Weights of a small mixture-of-experts language model, trained from scratch on English Wikipedia: 4279 steps.
Below are experts of layer 4 (counted from 0) of a mixture-of-experts language model. Rows are named router (the router's row for the expert), gate (a neuron's input weights, with its number), up (a neuron's input weights, with its number) and show model dimensions 240-319. Each number is 200 + 30 x the weight over its row's rms, rounded and kept within 0 to 999.
After each expert's rows: a language model's description of what the expert responds to; "gets" lists some tokens that make up at least twice as much of what it gets as of all text. This comes from a sample of Wikipedia text that the model never trained on. Tokens count by the router's weight.

# expert 2
router,200,217,234,175,174,152,255,200,151,172,193,188,169,234,182,192,198,173,178,216,204,170,169,182,223,234,167,172,196,147,217,212,216,211,194,190,213,219,212,237,189,206,186,174,207,207,148,179,230,156,200,275,251,175,223,161,245,205,248,201,233,196,205,216,178,183,144,194,236,140,202,192,160,219,184,191,250,201,172,189
gate0,173,205,210,202,209,179,288,217,154,185,191,150,218,200,216,226,223,204,223,164,230,171,170,187,226,207,214,195,212,131,251,176,219,194,264,229,238,218,171,181,169,234,172,223,191,287,234,178,219,158,162,205,270,159,209,249,192,188,226,237,258,145,173,187,153,179,199,252,195,189,217,186,223,205,232,216,174,187,180,189
up0,211,125,270,222,193,184,165,152,227,155,192,179,217,208,210,180,167,173,254,200,215,199,246,218,235,225,252,229,237,193,209,209,217,170,238,187,211,230,157,183,223,207,181,154,232,218,213,208,179,194,201,258,149,184,203,180,168,162,139,196,207,163,175,209,208,240,273,260,229,198,180,231,177,239,251,220,213,201,210,174
gate1,134,224,225,164,179,210,191,233,166,197,177,175,199,200,236,199,210,184,197,225,186,163,185,189,163,183,206,171,257,186,204,237,186,196,182,234,238,161,169,213,241,136,187,210,233,139,199,162,182,165,191,202,194,203,206,183,244,142,191,195,219,235,180,250,177,179,229,184,174,145,224,196,154,190,187,203,173,227,178,212
up1,232,133,172,217,191,223,172,147,229,241,196,197,215,194,166,224,180,266,169,189,202,177,232,167,176,204,166,244,194,220,157,167,188,194,221,207,204,191,154,163,236,221,206,243,242,184,193,208,215,217,196,185,250,220,210,198,229,190,152,222,261,207,186,147,143,171,210,209,172,175,126,210,206,240,197,189,223,253,186,237
gate2,205,218,191,252,172,172,224,281,184,211,178,201,229,270,262,193,181,219,206,201,208,225,212,181,150,190,181,156,217,183,158,243,196,216,263,165,198,226,208,254,165,206,163,227,137,241,162,203,234,150,189,194,232,207,212,147,276,223,176,205,255,154,222,200,191,204,189,185,233,214,171,172,178,191,165,225,168,189,198,217
up2,161,203,223,213,221,235,203,171,218,164,190,220,205,222,136,216,175,153,215,228,225,226,204,221,196,220,183,218,219,174,162,177,140,172,148,203,171,198,268,150,195,219,249,217,198,203,196,173,242,158,194,193,203,222,186,242,178,223,204,202,151,242,190,211,247,162,169,219,169,161,182,198,204,156,229,229,169,231,154,222
gate3,212,183,168,204,211,157,247,235,195,234,126,183,253,219,211,200,190,196,227,232,190,249,208,194,172,214,164,173,171,193,244,168,211,226,169,236,238,214,168,199,186,120,199,232,188,200,190,177,201,235,182,210,227,195,225,186,221,209,163,195,181,238,239,222,204,199,142,215,135,215,241,204,211,183,248,187,175,144,163,149
up3,235,178,201,246,168,182,190,231,185,219,203,182,228,229,166,226,269,192,209,196,219,205,164,201,203,212,116,174,161,219,220,158,195,207,165,184,219,205,244,172,213,188,171,181,221,233,210,207,174,137,200,221,170,228,190,206,232,247,233,244,160,190,190,223,167,159,163,237,182,219,190,210,142,227,201,217,197,211,214,189
gate4,212,133,211,197,201,187,245,218,203,152,252,239,239,181,187,173,210,205,202,196,179,183,128,248,161,217,156,166,194,205,170,200,216,242,162,149,205,222,129,271,155,265,206,236,258,180,161,156,200,228,166,208,216,228,191,170,257,256,254,172,204,221,159,160,246,237,154,152,138,157,188,180,251,180,195,186,202,217,165,188
up4,178,238,150,180,215,194,230,209,176,186,183,129,172,186,225,229,173,200,221,185,150,204,228,197,207,200,211,205,225,233,163,183,193,153,183,219,152,222,272,150,188,199,168,228,151,209,205,217,226,198,167,168,217,173,235,240,168,158,235,247,229,207,199,203,199,149,193,266,175,199,187,179,235,233,267,226,214,183,245,225
gate5,229,216,210,205,164,198,186,178,199,229,193,231,166,191,154,200,203,153,249,183,214,159,242,178,199,248,189,217,221,179,185,222,230,173,195,187,230,206,239,226,232,194,159,103,170,188,198,180,255,242,252,312,188,219,149,192,207,246,212,171,209,208,181,243,135,182,185,200,224,184,203,216,195,230,216,179,212,201,169,182
up5,201,221,229,212,191,122,192,241,131,149,185,225,173,237,150,211,246,258,214,146,154,153,188,162,228,146,215,184,180,230,222,224,218,202,211,207,226,211,200,234,175,205,217,225,160,197,172,184,208,223,224,211,182,132,225,226,212,222,202,171,193,201,240,159,191,175,179,178,185,203,180,194,232,174,196,242,231,207,183,203
gate6,153,174,211,175,167,188,241,167,172,228,205,202,202,235,170,198,227,176,226,171,182,176,172,207,164,186,239,189,215,203,230,243,168,223,207,232,198,214,204,222,208,201,218,205,167,177,174,190,183,234,169,223,149,167,234,209,250,177,215,155,187,188,161,183,157,215,190,224,243,161,165,227,247,235,170,226,219,195,180,135
up6,229,188,220,260,241,214,198,220,188,213,188,171,209,254,212,170,171,179,253,220,236,256,218,186,174,198,180,247,148,199,173,132,155,198,213,245,234,183,200,236,222,198,239,208,237,200,217,152,177,229,182,177,189,174,202,163,205,239,182,219,226,160,160,214,177,231,210,214,212,233,254,230,192,248,187,209,183,220,207,246
gate7,172,184,244,258,203,187,238,189,161,140,223,175,275,227,176,143,261,223,187,241,220,208,177,203,258,242,208,225,181,173,209,195,172,253,214,159,172,218,238,192,177,286,171,252,231,234,196,214,221,158,171,176,234,189,216,230,228,192,195,223,155,152,183,162,201,219,189,175,218,198,183,207,192,208,230,153,134,277,193,197
up7,166,195,224,194,193,221,214,219,232,160,251,220,226,195,186,166,170,220,219,157,231,154,186,245,238,156,264,172,245,184,195,156,248,159,177,205,251,198,189,203,228,210,220,211,199,212,192,203,207,219,197,182,168,180,247,204,207,172,211,178,177,212,198,191,161,223,151,169,213,234,216,203,159,167,211,217,172,205,166,258
It responds to: Table cells, articles
gets: " the", "\n", "|", ")", " The", "″"

# expert 0
router,222,187,218,183,132,157,238,188,141,149,159,172,217,239,252,209,206,137,247,219,184,236,152,144,210,166,154,172,149,196,259,219,179,242,212,189,242,200,171,249,159,179,204,238,186,227,206,184,207,158,144,239,201,186,273,173,241,212,249,186,258,228,184,222,185,183,151,208,182,199,158,219,200,183,255,221,227,194,160,206
gate0,196,177,217,230,214,159,246,171,188,184,181,157,247,160,170,227,224,177,221,197,226,146,200,197,227,156,196,185,190,150,237,122,228,192,241,200,186,210,194,178,204,195,182,202,201,269,208,164,231,152,163,196,249,135,235,252,210,220,197,224,240,160,221,201,165,170,197,258,207,158,197,199,247,149,254,272,182,210,163,209
up0,207,161,238,185,206,198,142,118,191,171,176,198,183,212,176,140,162,176,246,175,213,172,235,239,160,155,252,251,246,221,164,190,192,172,183,204,253,218,146,208,209,212,179,162,235,240,194,192,214,183,190,274,134,190,190,185,194,178,169,204,219,167,200,233,185,216,263,250,195,234,154,244,159,236,224,211,215,183,210,169
gate1,147,199,221,169,186,216,173,234,233,208,154,181,198,190,223,188,212,175,206,225,222,173,184,170,217,171,201,193,265,183,209,195,203,199,223,213,247,201,184,207,179,135,168,198,231,194,201,162,182,147,176,189,166,212,204,168,183,149,184,200,191,238,196,229,189,187,246,228,200,136,231,189,114,165,192,218,200,241,177,213
up1,235,136,171,243,203,231,180,179,231,276,213,217,225,193,148,253,179,200,170,158,221,204,215,179,150,212,199,239,152,227,205,139,182,210,208,185,193,214,178,185,224,246,240,242,224,193,189,223,184,201,189,185,191,193,212,211,212,195,162,184,242,229,210,156,164,160,218,252,145,174,131,204,221,244,229,175,221,189,209,224
gate2,219,223,244,251,151,140,223,205,203,230,197,187,217,265,263,189,209,214,185,220,222,200,199,185,170,191,206,162,222,174,169,194,203,210,247,169,179,249,206,234,176,212,171,228,144,255,171,182,197,197,177,167,237,239,210,161,220,245,185,215,252,166,213,172,180,208,215,210,216,234,194,152,174,196,178,265,189,182,235,236
up2,147,178,191,266,221,216,201,152,182,155,219,205,237,231,158,172,204,155,259,229,208,209,178,189,197,237,205,188,215,163,166,187,172,217,154,219,156,212,247,190,179,201,233,246,196,232,176,200,208,164,188,172,231,180,197,248,202,247,197,235,184,228,205,166,221,209,173,229,236,191,171,172,181,198,201,236,142,231,156,259
gate3,223,222,135,199,171,154,242,211,210,218,138,191,199,211,252,242,182,178,209,198,203,235,224,203,183,210,158,181,197,181,219,227,225,235,214,204,235,238,140,171,135,145,186,214,162,193,192,139,200,247,205,218,241,206,220,164,192,177,149,180,157,247,222,256,168,229,172,213,161,223,273,231,228,206,188,209,186,160,148,149
up3,230,191,211,238,186,152,171,240,208,208,205,217,217,203,162,205,227,179,184,175,230,209,183,201,212,206,166,169,143,226,205,173,196,214,168,197,191,238,237,164,197,244,190,168,218,217,210,190,178,162,224,194,166,216,178,185,273,228,210,204,178,177,204,167,156,167,183,266,211,254,205,238,154,222,171,211,215,229,156,150
gate4,233,140,249,208,191,215,218,224,177,170,273,225,198,179,186,158,213,176,185,170,178,147,174,229,166,222,178,185,199,231,164,153,226,253,167,193,179,243,163,251,156,234,200,202,243,170,148,164,192,210,202,216,205,238,202,218,256,252,231,150,223,204,180,136,231,232,155,155,169,145,165,162,253,212,211,204,201,190,172,193
up4,183,286,134,188,190,145,220,200,205,192,196,130,205,207,190,250,172,190,247,202,174,240,212,206,219,232,194,199,198,165,196,211,194,170,196,240,194,244,234,155,193,155,199,216,203,179,203,233,203,194,163,172,249,207,249,234,148,165,234,258,213,171,216,192,193,160,216,261,191,200,203,162,271,238,216,168,213,199,239,223
gate5,226,216,181,226,198,212,215,154,220,220,169,219,193,167,167,172,252,197,266,159,252,163,220,193,223,242,195,242,206,194,180,187,214,164,145,182,263,222,247,212,180,194,168,145,151,215,188,175,237,224,260,251,184,211,165,237,191,215,196,201,229,208,203,237,166,167,210,209,229,211,225,181,202,250,236,191,198,237,209,199
up5,182,278,240,237,206,120,193,250,172,151,224,232,197,207,168,176,206,248,236,157,158,206,195,157,237,149,215,206,185,213,267,223,157,197,193,203,222,175,201,243,176,222,227,244,181,220,139,236,182,209,222,240,158,116,223,280,215,201,218,190,189,198,228,175,196,211,176,202,246,206,175,218,252,163,184,214,265,188,155,210
gate6,211,190,231,201,137,198,215,197,207,219,217,190,213,227,175,182,217,149,212,163,186,207,191,211,161,172,197,175,217,200,223,211,152,221,222,219,211,196,201,199,215,244,204,200,163,207,171,171,213,216,181,190,163,205,258,211,228,189,247,155,210,196,215,164,182,193,196,215,272,163,177,195,249,237,178,239,252,192,182,213
up6,214,173,221,243,218,213,207,202,237,209,160,174,189,238,214,184,202,215,190,173,227,259,229,177,170,184,154,247,157,228,181,187,145,200,225,229,248,163,195,234,217,204,174,253,256,209,223,185,228,198,180,188,167,174,196,134,278,230,200,153,173,181,209,220,204,195,203,184,234,242,238,198,156,244,217,189,236,222,198,226
gate7,161,181,239,234,173,187,218,160,162,152,255,162,243,227,192,178,243,229,211,206,221,213,174,211,269,233,251,225,201,162,194,178,179,215,239,171,181,221,259,189,186,286,161,244,229,233,218,219,248,172,173,202,218,188,220,233,189,189,209,214,163,178,200,188,199,219,210,139,236,199,181,217,208,204,229,182,141,269,197,225
up7,162,195,233,211,166,233,219,191,224,189,234,251,289,234,191,148,178,195,233,150,188,148,167,261,234,185,229,168,235,174,167,138,194,183,226,184,233,189,238,172,201,239,221,222,216,207,180,232,201,244,208,152,177,225,237,196,225,171,196,136,149,195,192,201,163,205,138,175,196,239,194,201,144,149,210,219,177,211,166,287
It responds to: Year digits, headings
gets: "2", "1", "0", "8", "9", "=="

# expert 3
router,217,205,215,159,185,167,216,191,188,167,182,153,224,211,211,196,198,174,206,208,198,172,156,196,174,157,201,192,156,132,251,168,210,250,173,179,221,250,204,238,184,257,175,197,203,232,178,170,248,196,148,202,223,128,185,240,177,189,230,221,197,171,187,217,188,207,203,256,218,171,184,190,213,188,241,251,196,248,201,189
gate0,190,168,222,198,202,155,251,186,130,189,201,179,218,200,205,197,194,208,268,206,206,155,229,207,183,196,196,206,219,169,227,151,208,184,210,216,186,230,193,148,196,206,172,198,204,252,234,197,213,151,157,209,235,151,223,233,183,234,202,229,255,159,204,202,130,188,204,247,233,173,192,210,235,196,240,232,188,185,149,180
up0,236,135,256,230,198,175,151,177,177,158,189,201,210,221,172,138,165,195,223,189,194,165,226,172,216,166,240,222,213,190,193,187,190,168,239,191,201,213,171,193,223,214,160,125,227,243,207,209,181,169,215,245,127,161,201,189,183,196,200,186,219,122,197,188,184,213,271,260,207,187,164,233,167,246,212,222,202,172,192,185
gate1,129,190,174,172,180,217,168,249,222,199,186,177,222,207,227,213,212,172,223,228,227,166,175,180,197,190,170,207,301,214,202,216,193,178,205,205,225,171,168,191,188,169,162,158,194,194,225,153,191,184,189,172,194,212,209,166,224,174,189,240,191,213,181,233,157,201,241,210,161,150,231,234,142,146,215,228,184,218,178,239
up1,244,158,199,206,185,245,195,189,213,232,225,165,196,166,180,243,157,257,148,170,214,245,237,200,176,240,200,230,187,218,179,170,175,178,230,197,193,186,146,149,234,240,266,254,237,166,196,198,229,203,180,219,201,232,193,178,248,161,166,198,250,215,218,178,156,161,222,210,168,159,145,232,206,223,224,184,212,219,201,234
gate2,214,216,228,229,174,167,183,215,184,238,191,205,223,232,227,190,214,221,188,212,203,231,205,178,156,206,154,143,213,190,171,221,230,241,259,148,192,231,206,199,212,178,148,205,183,189,145,204,213,107,186,194,270,200,217,178,229,228,224,212,216,155,215,143,195,210,208,247,195,226,169,159,179,221,219,222,184,167,216,176
up2,183,213,210,194,218,185,207,139,179,146,258,191,180,242,156,200,192,159,206,211,205,196,165,201,207,190,215,207,228,178,188,203,183,164,176,213,183,180,213,183,163,198,243,218,163,250,190,182,230,185,198,185,227,203,164,233,200,236,195,247,215,262,235,214,209,190,150,200,175,177,200,187,193,191,196,236,179,214,141,248
gate3,209,223,163,174,182,160,252,243,216,231,157,181,207,188,218,243,205,220,195,204,212,204,235,183,175,201,153,194,174,197,212,178,214,207,190,197,187,245,172,214,171,160,212,228,179,165,189,160,186,226,202,193,228,178,210,199,189,177,187,201,180,258,214,260,169,229,155,191,179,194,234,193,233,199,240,212,221,169,139,158
up3,212,205,213,212,180,196,202,245,184,216,241,184,225,229,187,230,223,192,192,199,196,190,211,187,232,271,147,170,196,202,195,229,191,178,175,179,207,235,285,178,193,206,198,181,224,197,190,209,159,158,205,230,182,207,200,186,268,202,220,212,152,164,231,174,180,199,182,244,192,212,226,202,185,209,163,237,219,231,188,209
gate4,210,139,189,192,148,250,211,217,208,160,230,237,207,197,181,193,201,189,200,184,185,174,156,183,156,176,138,209,195,215,197,177,199,235,187,215,160,264,160,236,128,255,179,228,238,186,172,153,169,216,188,246,207,252,224,167,264,285,259,145,200,229,150,159,222,216,206,156,178,177,165,149,201,185,153,201,192,198,153,185
up4,209,256,175,193,242,181,213,161,180,208,247,153,230,199,193,229,187,211,201,185,135,229,171,248,205,221,213,188,221,194,174,194,180,138,220,222,139,238,269,192,169,190,177,218,193,207,252,208,203,198,192,184,232,187,216,234,156,152,228,247,229,188,202,164,219,186,195,249,199,183,210,145,257,222,211,170,186,234,237,208
gate5,220,229,197,223,209,205,190,158,240,231,176,221,172,179,185,214,219,188,219,204,202,173,245,172,195,240,167,268,250,170,173,193,277,173,144,213,234,207,196,209,233,200,190,141,197,198,185,170,232,190,270,229,154,240,185,191,191,234,199,165,220,187,216,197,211,191,188,187,232,200,178,184,217,239,203,156,188,250,209,141
up5,200,261,199,224,228,122,187,275,173,195,214,217,193,225,199,156,257,241,226,167,148,168,190,160,212,177,251,203,199,232,224,244,182,167,220,173,222,220,220,240,176,208,182,217,186,187,145,213,192,229,215,227,177,151,176,213,262,206,230,189,192,172,215,159,188,208,183,170,205,220,196,205,228,197,168,229,231,160,188,236
gate6,210,214,199,190,170,190,194,210,176,250,208,216,245,212,186,188,223,158,213,152,183,198,172,211,189,186,230,183,234,198,243,224,134,236,186,215,239,192,182,210,231,225,218,185,172,209,139,164,173,236,169,229,195,176,216,200,245,179,222,173,183,175,165,206,139,246,207,211,254,191,182,239,206,206,158,225,256,199,181,191
up6,238,182,229,226,215,224,214,200,212,224,167,152,174,221,188,216,191,198,229,193,214,226,254,172,214,189,211,197,166,192,166,187,131,200,223,228,230,178,197,228,249,185,213,220,241,193,219,145,227,197,211,181,145,187,189,114,239,248,177,160,209,161,156,197,213,186,237,212,206,239,269,218,183,266,196,212,238,214,231,233
gate7,148,187,254,237,170,184,253,185,144,152,229,182,213,190,159,196,210,226,189,217,186,196,179,173,251,206,196,229,196,170,187,203,170,248,213,170,158,221,247,221,198,295,160,253,252,227,177,203,232,177,189,193,232,156,192,222,218,168,191,221,197,167,228,215,200,205,223,175,220,192,199,218,194,206,238,191,137,252,183,203
up7,174,172,206,192,198,159,202,200,237,181,227,230,258,193,201,165,185,221,241,128,215,178,195,289,237,240,276,103,244,191,165,186,199,131,203,210,235,195,240,201,222,212,228,255,211,237,156,222,202,211,237,151,191,236,260,218,224,211,197,172,165,178,177,210,147,209,183,186,200,268,196,164,187,141,211,236,182,244,157,274
It responds to: Word starts after quotes
gets: " |", " a", "a", "d", "in", "s"

# expert 9
router,229,231,208,192,187,180,221,158,172,164,178,147,183,203,224,207,197,135,237,249,193,199,168,167,234,190,182,178,158,192,250,167,230,240,206,176,204,193,176,206,176,265,170,219,221,229,170,142,210,173,158,188,276,206,226,180,193,155,212,230,202,201,194,200,182,252,202,210,231,208,202,178,178,155,233,232,245,175,195,171
gate0,182,200,232,201,213,177,255,201,145,209,197,160,235,205,195,202,193,218,269,197,197,143,189,171,201,158,202,215,206,139,223,153,191,176,229,194,214,232,183,165,168,202,168,193,193,256,226,189,189,156,156,212,256,157,219,230,173,220,198,240,257,170,202,173,171,160,207,282,199,192,218,194,212,161,254,263,179,175,187,214
up0,231,147,246,218,206,147,133,159,191,184,202,194,205,227,193,174,166,199,237,200,209,186,256,222,230,217,242,255,214,197,169,197,211,180,242,249,182,233,190,179,226,204,193,134,230,235,188,200,222,188,216,245,118,200,186,194,205,164,162,213,211,138,213,256,205,205,278,231,221,189,151,238,137,221,204,222,234,223,205,164
gate1,132,225,204,194,178,224,186,232,202,218,173,160,213,190,203,193,204,175,215,229,216,178,191,199,182,151,208,205,296,209,236,220,215,180,198,241,242,192,203,225,225,160,169,203,257,158,205,165,195,171,166,170,170,232,238,182,231,164,191,202,202,243,208,234,205,161,235,231,168,126,205,238,150,181,211,219,170,204,164,219
up1,257,163,201,212,193,208,199,153,226,254,214,175,215,183,157,195,161,229,184,156,235,215,232,215,172,213,190,241,184,198,201,150,183,204,194,198,207,214,184,172,264,281,265,231,256,180,208,193,207,188,184,191,214,233,215,190,244,182,140,201,274,237,228,188,162,158,216,248,196,168,161,219,194,232,213,175,228,227,199,237
gate2,233,207,203,215,185,152,220,239,203,190,184,192,247,235,240,191,178,199,172,185,221,222,203,187,198,219,212,170,220,166,154,210,215,194,249,150,199,207,167,217,194,215,189,195,138,221,144,183,211,149,168,164,239,220,212,160,214,220,176,239,280,160,188,169,188,202,200,210,210,226,165,142,174,236,170,243,176,179,200,236
up2,166,217,212,201,215,212,177,147,186,181,181,239,212,231,155,164,191,148,198,236,234,206,190,208,173,264,183,175,252,176,180,210,175,182,156,214,215,187,242,177,205,202,229,235,185,248,162,184,208,152,191,220,202,192,183,245,200,253,201,227,168,279,201,202,234,219,167,234,193,204,176,199,176,203,193,259,143,236,172,245
gate3,207,222,156,211,172,150,260,236,198,190,138,179,211,175,256,221,189,168,193,228,182,261,202,186,170,232,162,145,188,200,223,179,213,222,186,197,232,209,156,197,176,143,185,225,208,222,163,193,182,217,190,211,233,199,214,214,179,213,162,167,172,250,238,227,179,190,179,180,179,224,250,245,209,208,214,198,191,206,145,190
up3,218,176,221,235,158,175,194,215,220,233,202,224,209,261,176,241,223,174,200,179,204,181,206,204,214,215,128,202,180,217,156,196,195,204,168,228,213,236,257,163,206,216,242,141,214,208,211,183,163,153,208,226,173,230,155,151,224,202,209,241,172,202,214,229,157,146,206,241,192,232,202,241,155,184,207,234,195,215,159,193
gate4,179,156,213,214,174,217,224,253,186,146,262,213,170,210,194,172,197,165,189,181,193,181,173,201,149,219,179,160,188,191,181,191,232,271,148,177,178,279,132,255,152,214,184,230,251,180,151,157,190,225,171,212,215,254,216,171,261,256,244,171,188,227,166,171,236,202,164,169,171,156,169,165,203,192,188,206,211,175,151,207
up4,180,248,172,171,241,193,220,210,169,253,221,128,183,185,219,218,173,232,208,193,162,200,225,215,192,217,208,217,205,160,198,186,186,162,186,216,179,232,263,181,171,196,215,230,172,187,223,240,226,185,169,180,216,205,196,224,155,173,257,207,237,185,239,199,179,147,188,253,175,180,197,164,278,242,232,196,194,230,233,252
gate5,250,204,206,192,195,191,188,167,207,208,141,228,160,175,162,166,220,173,243,188,242,199,258,200,219,222,196,224,220,181,170,192,229,144,168,219,240,212,205,217,232,202,165,160,151,208,184,212,237,214,253,264,181,225,166,195,213,261,202,208,228,184,191,228,174,145,190,194,228,189,225,201,171,239,174,183,209,242,239,193
up5,210,227,191,228,236,129,186,207,140,196,200,229,161,213,176,171,224,264,221,137,185,171,199,170,255,168,184,201,186,263,227,260,221,191,171,174,218,178,218,264,189,194,204,248,154,196,149,192,170,211,231,198,166,136,220,270,212,243,213,146,202,212,254,185,193,186,209,194,207,206,166,207,264,186,196,239,249,152,184,185
gate6,164,196,220,151,149,190,232,221,190,211,215,218,222,214,183,199,214,181,214,209,166,218,209,210,127,157,215,189,228,235,199,241,176,231,174,198,231,200,156,182,222,204,215,204,162,179,180,180,186,202,144,218,193,212,221,227,233,192,242,135,199,216,172,199,177,193,193,224,258,138,175,242,200,226,189,231,234,219,192,219
up6,196,194,235,243,227,226,205,221,215,203,195,140,219,224,230,216,208,205,217,226,243,229,211,198,210,173,198,209,188,172,178,184,171,195,242,211,223,173,197,249,221,165,182,224,254,201,200,136,195,197,167,189,207,189,198,142,271,221,164,164,182,189,176,228,219,220,233,211,205,241,238,197,143,252,179,172,243,215,192,223
gate7,189,216,228,240,170,161,233,174,139,133,249,193,202,194,200,152,244,224,175,252,226,228,195,212,253,259,217,252,186,174,174,188,163,256,230,194,210,225,235,228,171,285,140,247,265,219,200,211,209,147,187,207,215,161,206,257,210,157,191,235,202,149,174,180,191,218,233,176,249,214,184,202,191,210,207,185,156,234,197,213
up7,189,181,215,227,178,219,208,189,240,178,231,222,253,218,251,170,180,240,224,166,209,179,183,266,233,192,273,184,247,165,190,184,215,155,176,196,229,202,211,148,207,246,198,238,219,213,193,217,190,219,209,156,195,220,278,232,217,175,203,171,147,201,181,217,153,257,183,177,209,246,183,200,138,148,214,243,177,206,180,250
It responds to: Table column labels
gets: " |", "th", " was", " (", "%", " who"

# expert 6
router,197,214,225,178,179,172,239,182,184,164,182,162,190,220,250,195,171,159,188,263,180,219,177,186,242,199,164,173,196,156,240,163,187,215,204,172,226,198,180,214,162,220,195,210,206,242,168,181,236,204,149,226,213,177,219,196,225,203,231,200,200,267,214,222,152,186,175,189,188,167,193,206,183,196,223,251,248,205,198,176
gate0,207,203,207,208,205,180,267,176,137,206,208,128,244,192,190,222,196,193,238,185,227,173,208,191,207,168,185,178,228,129,230,164,207,205,219,251,236,205,167,184,198,208,184,210,210,261,235,151,240,160,171,217,228,147,220,213,202,200,203,227,240,141,189,199,151,162,200,245,216,159,196,184,213,158,244,249,174,200,145,205
up0,205,190,247,201,207,161,129,176,238,157,171,210,204,226,232,162,172,177,256,189,225,171,224,212,205,198,194,260,221,197,211,153,178,185,235,187,197,243,173,165,225,217,173,144,229,244,222,227,194,199,203,252,144,185,182,172,188,157,156,201,187,123,192,207,181,224,280,251,199,232,146,233,170,254,232,238,251,168,206,213
gate1,147,216,206,182,193,221,185,218,205,167,195,167,223,220,249,223,209,187,213,232,212,195,205,202,202,169,207,223,271,187,195,217,187,183,191,192,235,163,169,204,237,144,156,217,233,149,204,157,178,168,177,196,165,185,201,154,203,155,190,206,235,223,209,232,213,209,233,215,201,157,230,206,157,151,229,246,190,223,186,255
up1,258,151,204,244,182,239,224,151,232,234,261,200,193,201,161,246,184,247,146,157,212,164,243,195,149,212,223,243,150,205,174,137,183,166,206,204,207,215,200,158,205,234,213,229,204,184,203,178,171,193,180,170,211,208,205,184,223,171,142,201,244,205,220,175,188,180,231,221,210,173,164,191,202,225,232,199,225,207,224,233
gate2,212,221,185,199,194,164,175,211,227,200,218,202,226,218,261,207,200,218,171,167,217,210,227,216,184,173,175,153,228,177,177,261,235,245,261,134,218,211,204,198,199,196,159,207,154,222,141,194,233,180,149,196,253,220,203,170,273,175,194,232,267,151,217,185,202,205,217,204,207,221,155,165,188,215,189,234,165,203,205,183
up2,180,207,180,227,238,183,233,182,199,120,212,225,220,222,159,174,198,137,239,227,200,212,182,227,189,239,187,183,233,134,184,211,145,187,159,244,190,213,250,176,230,217,219,226,203,223,171,167,218,172,182,172,232,193,187,224,171,245,171,228,196,266,216,194,215,203,193,188,194,197,176,226,188,183,171,233,175,219,166,260
gate3,213,221,161,180,215,169,241,203,197,228,140,224,227,207,224,246,181,215,225,213,185,240,198,208,197,212,151,163,201,194,229,175,220,204,184,222,213,230,154,200,198,127,208,216,175,177,141,168,201,237,207,217,241,185,193,189,205,195,153,204,195,251,241,230,216,199,136,192,153,198,217,182,241,210,228,181,190,163,166,164
up3,184,173,192,198,177,174,184,210,209,201,243,209,229,251,157,235,236,180,188,158,264,213,182,202,220,234,158,177,177,218,212,168,181,170,152,196,211,234,241,184,207,250,220,188,256,191,186,239,174,160,208,205,190,240,183,212,232,247,276,214,192,146,208,206,175,140,188,248,211,217,205,245,157,207,195,204,219,248,207,194
gate4,218,161,211,198,171,191,223,218,179,162,245,256,196,171,171,182,198,175,176,147,183,148,169,206,183,197,175,191,198,227,173,175,224,235,183,183,150,224,121,245,155,240,197,209,251,184,175,125,173,220,187,232,254,224,210,205,236,271,214,177,203,218,145,143,201,236,189,154,158,146,179,164,239,186,204,174,214,179,146,205
up4,185,265,129,167,232,149,215,223,184,192,212,164,210,171,190,192,167,218,242,196,163,205,183,199,226,229,205,191,211,187,163,176,178,174,195,206,195,198,259,176,182,178,153,202,176,208,206,220,214,167,157,187,236,218,191,219,165,175,242,252,224,184,227,174,176,157,145,240,167,236,215,167,243,239,273,209,235,240,236,252
gate5,237,220,229,206,184,191,210,168,205,225,193,215,204,199,184,170,213,169,257,202,193,174,263,210,222,250,165,237,226,192,171,197,209,137,164,178,246,173,214,218,238,202,177,128,150,164,197,171,220,242,247,271,161,227,185,207,181,240,223,175,217,245,206,254,175,169,213,186,214,183,219,208,194,249,251,193,197,206,202,199
up5,210,231,225,243,203,149,188,252,173,146,211,242,162,223,161,203,258,254,197,142,166,199,201,196,231,139,245,205,164,226,232,251,202,169,194,207,215,194,229,233,175,196,201,232,134,194,140,213,199,183,238,223,180,161,220,272,238,235,235,199,204,189,229,168,201,207,203,181,243,191,187,200,238,168,204,210,243,199,190,188
gate6,205,202,198,168,165,194,230,183,168,249,204,226,225,227,202,200,228,176,228,173,201,216,167,216,196,183,244,188,236,230,240,230,136,245,195,198,226,203,190,200,226,220,227,205,178,201,174,178,194,234,159,223,169,198,210,236,231,169,234,131,197,184,143,177,173,213,202,202,239,178,173,199,236,246,186,209,249,201,193,210
up6,232,220,221,271,208,215,218,216,207,217,149,161,190,220,192,208,206,218,229,202,194,264,231,177,166,185,163,217,147,228,174,197,157,218,212,212,235,169,181,211,268,141,195,244,267,189,210,171,204,176,204,193,173,194,163,146,254,243,158,190,167,174,161,239,195,177,253,173,204,237,249,201,181,214,168,181,206,193,230,188
gate7,166,178,244,242,173,164,248,163,120,109,231,170,206,212,169,160,221,236,192,241,207,193,164,188,247,254,192,231,206,194,168,179,180,225,213,173,188,218,221,212,149,296,158,227,257,236,194,206,258,149,166,181,245,169,215,225,212,215,199,208,211,155,183,172,185,228,218,158,267,229,163,216,189,195,226,172,143,215,214,194
up7,215,195,223,210,157,197,205,197,184,181,221,235,246,181,221,142,158,225,234,166,209,162,167,260,218,221,233,140,245,192,186,154,194,173,170,193,239,211,199,191,216,189,231,187,213,196,163,233,215,233,214,176,215,209,228,185,199,193,185,161,164,219,178,227,149,193,185,165,217,260,211,188,175,167,213,235,187,217,174,229
It responds to: Commas, spaces, name starts
gets: ",", "4", "2", " N", " C", " other"